{"n_layer": 11, "d_expert": 112, "lr_router": 0.00105, "parallel_block": false, "dataset": "wikipedia_en"}
Below are experts of layer 6 (counted from 0) of a mixture-of-experts language model. Rows are named router (the router's row for the expert), up (a neuron's input weights, with its number) and show model dimensions 0-127. Each number is 128 + 24 x the weight over its row's rms, rounded and kept within 0 to 255. Numbers have three digits each.
Before each expert's rows: "comes after" lists some tokens at least twice as common just before its tokens as in all text; "mostly gets" lists some tokens that are sent to it at least half of the time. This comes from a sample of Wikipedia text that the model never trained on. Tokens count by the router's weight.

# expert 54
comes after: " (", "d", "b", "م", "ر", " ال"
mostly gets: "born", "ر", "also", "م", "loan", "first"
router:095115130116107150153128135128135170177120125129166110096142090160152155122127114106126109128120128158107128092089168101106124137119125175190143144132140100134094136101139095113118131091144111170125119150130129135104137154135142096117142130084154127172095106126134135112125182093146103153121148107120070178106141098120162115129113136072125103123160087131130139139111147105132169149158
up0:114152179092155127087127126094128144110162164088138111120118082105138107125078130076161132147148124121156098140137142139091146137120150140133138090121095157156123155131103156133135129141153113118080105144127098162131162125118100175101131111149117124087171125146123137138133080110093139128178095114150170125138132150102111139152128138105152109140162153135132167140164123134146088125087

# expert 104
comes after: ".", ".\n\n", ",", " that", ").", "==\n"
mostly gets: " This", " These", " His", " Many", "His", " these"
router:147136128157093174106130133112117100133115140125139153120137114169139157161154121103138122128150136138114117159148106149136119073137107106085166129143107143152144110126155129136132115113103090134128149170116167132147145135092114089105101115145109165100158123120142146159074183132120090182131176118100145099144124172125125181135098123086146132135114125081110092138149117097104123094130
up0:110084143166124162111116096126099139171115172118104118160146138148114133125106115148100101124091146138101148116103161150135112130156139129162104141133141112130146127149113126121116149138115109119158145109097127137113129125155145087124110102127154080120132102168082138158136151150137133120107117148114113139077122134144121129152105166109186171132184092177100057133109174131138095143142

# expert 0
comes after: ".", ",", " that", " said", " and", " as"
mostly gets: " They", " we", " they", "There", " because", " saying"
router:136129074100110110125171142109154132105148135127115167144097141103121118092140113124149155092094116078148125154175135149099123069108137129144132177129175136127102133123136110107149123166142096079118172113119131130111139153175152133129147125115134109122131120143135181139121151126124127150135120085098103167144121172141108137145121147162123087146098130102096085099120151154096165127108
up0:132125116158129102134123117150125162100136158149111135153101178167107143126132130134119157112113152110144097129103141092100088118108108111141141136113146175113109186114131129137139121148158139112101109140130084133188173156138090130120101140147119143088102098133077126067119134115120111139054098096158122183157133111111102135133131133119092117127129162143145147155113132106130161151128

# expert 48
comes after: "1", "″W", " ", "|", "0", "″E"
mostly gets: " early", "Professional", " Confederate"
router:133123128134148122119155178080121151121093109102156096134137099154139132164123112153149132155151132100145149162111121129163124085137091105114114126114147149165121097112140114119114117163123118151122146135157159069156113148107124169145107121129168157155090091166143089159120122129108179075135126139150127122133108196151081120164128134113138145146146153120124088166141124113134131126099
up0:143078158145137096122113161150146153138107122128120083106093124110186119107090113140132128165144145152127123125154151128126151136108108168159141166119110073106173150108128122153138170122130137127088146115107116135157140151117118149127123121124141144110153124116101185093114085122115152082141115134096132131125074117147146114121125136105170164151077137158112168138154132122111180143095

# expert 66
comes after: " a", " with", " the", " an", " on", " for"
mostly gets: " same", " significant", " enough", " different", " positive", " largest"
router:129135121141102145133115127094083133150099141133104139103147131116117128145136142091130136110133100130121118148128155138155139153152153102116120124182091143119121123123101111121097105157072120158165145143121147115176140105132142136103151161132179125195108116125119079118113111170123139076166126108107169074117094153163143114117160124088117132155146108125087105150155150093116159101142
up0:198118114134133097158133169146139081150156113111091155150112125125152157102119141097156181137142082113134147099125128136104108163095136108098152127140166123108123121132111114098143136143124122141125119102127123124119117153090154141199138121131096090128150185165112086105118135140143143152093138152108140107133173115128136098117137111112109113102116154160098069155135096118120115112143

# expert 75
comes after: " to", " be", " not", " is", " which", " can"
mostly gets: " involved", " killed", " allowed", " prevent", " allow", " caused"
router:131149107127128114110138147174128119134083160130131173143143151100109185124178179074172139092164140114137146129128122141105137142154149154089123127142098140104153105128148147088137103151100096146146151119120127147158138093146117134142119087155137108122142108099127105121151154110166113121149104178134111113155136135114129096102117089122102095089130166169120086089155108149139142131131
up0:142103141108127080114114127080130142105141126138144147142122105112120104121128136119114137136062140170128116141108153092113132135123107165119120112112166124169129109108124124140119113109140135122147115113140125122184144143081152122092109131149155124111132195123079133119145117148123131159164142102080142196095144089155098175166146088154106135130121111146112139146147160081117089112135

# expert 113
comes after: " |", "3", "}", ")", "4", "frac"
mostly gets: " +", " $", " −", "_", " :", "["
router:128096097120160113149120117111167153152127123147099175167153128092068134138140104126159157133111115151128112089112171115072163123090091138165134120061107140180151093154150113114154122124110122118121143113132138140137125119152153119122136113126117128151155152100137160122127090112124104126166156147117139156146143093139148136157142128096150114122135130136082096135154139098172140086161
up0:104137131099117123125173117175142088118161106128135146106128124126119137072115180120148098111131128115174126145117111163107146150154158110111137149122124109128123142147114111141137147165134140168140081174144165134170146126142088099147160158123116086118101113126131106103121130121118142177133083116155116117114187138114075135117101094152157117161149119120107137104126099145074115128091

# expert 36
comes after: " of", " a", " with", " the", " on", " in"
mostly gets: " My", " des", " new", " my", " du", " our"
router:147114078136156119131101100079111150151153115117117143105112147085103119132149148178098133086108145135127152156100142114146130119188140120145163099138113121099147107175112100139119122115111104130150113152111113143095134146162116135079149141108148165176148133127109094140100151149144102127163127142108151087141152167135126165134101157131134133184081079140113114114111129127120151111094
up0:132130138092113130141162121119146098134108133095110116151161115122102150120128160110146134126120125135120174129091152097080160150154133116131106175113120152141125136125120124129115119130122154100176147160141089102153129162129136146139102134130157110140104150145059142152148141159111128108155118084174103124159128135106190126142131048091158096124145143108106114140073141149110105142109

# expert 13
comes after: "–", " ", "\n", ")\n", "-", "'\n"
mostly gets: ")},", "   ", "'\n\n"
router:120098145115139168158164076096151123128135125147130125147120108140149131130126074157151120128123121097133101133153125121131116094094089167181102088104161131139146171122151127136116082138127117107143130154099108120100136129106145062161122147137107124093129105089150144129130120120167149160148155158144110124113143173139127121133172093094121103129143169097135120136168110116151077162151
up1:148129138115148150141091113122098125139115125094086113083117124160094102158124138167118138122139123136106119138134159079109091131114154139129163124105104163157100179143144100102120087105097116133151076123131157153149115115147133126133140134127116121132143148131159095124182121109157155145077115102136128130142104111148112159150159126130067147154125085170139149073144181138145151119121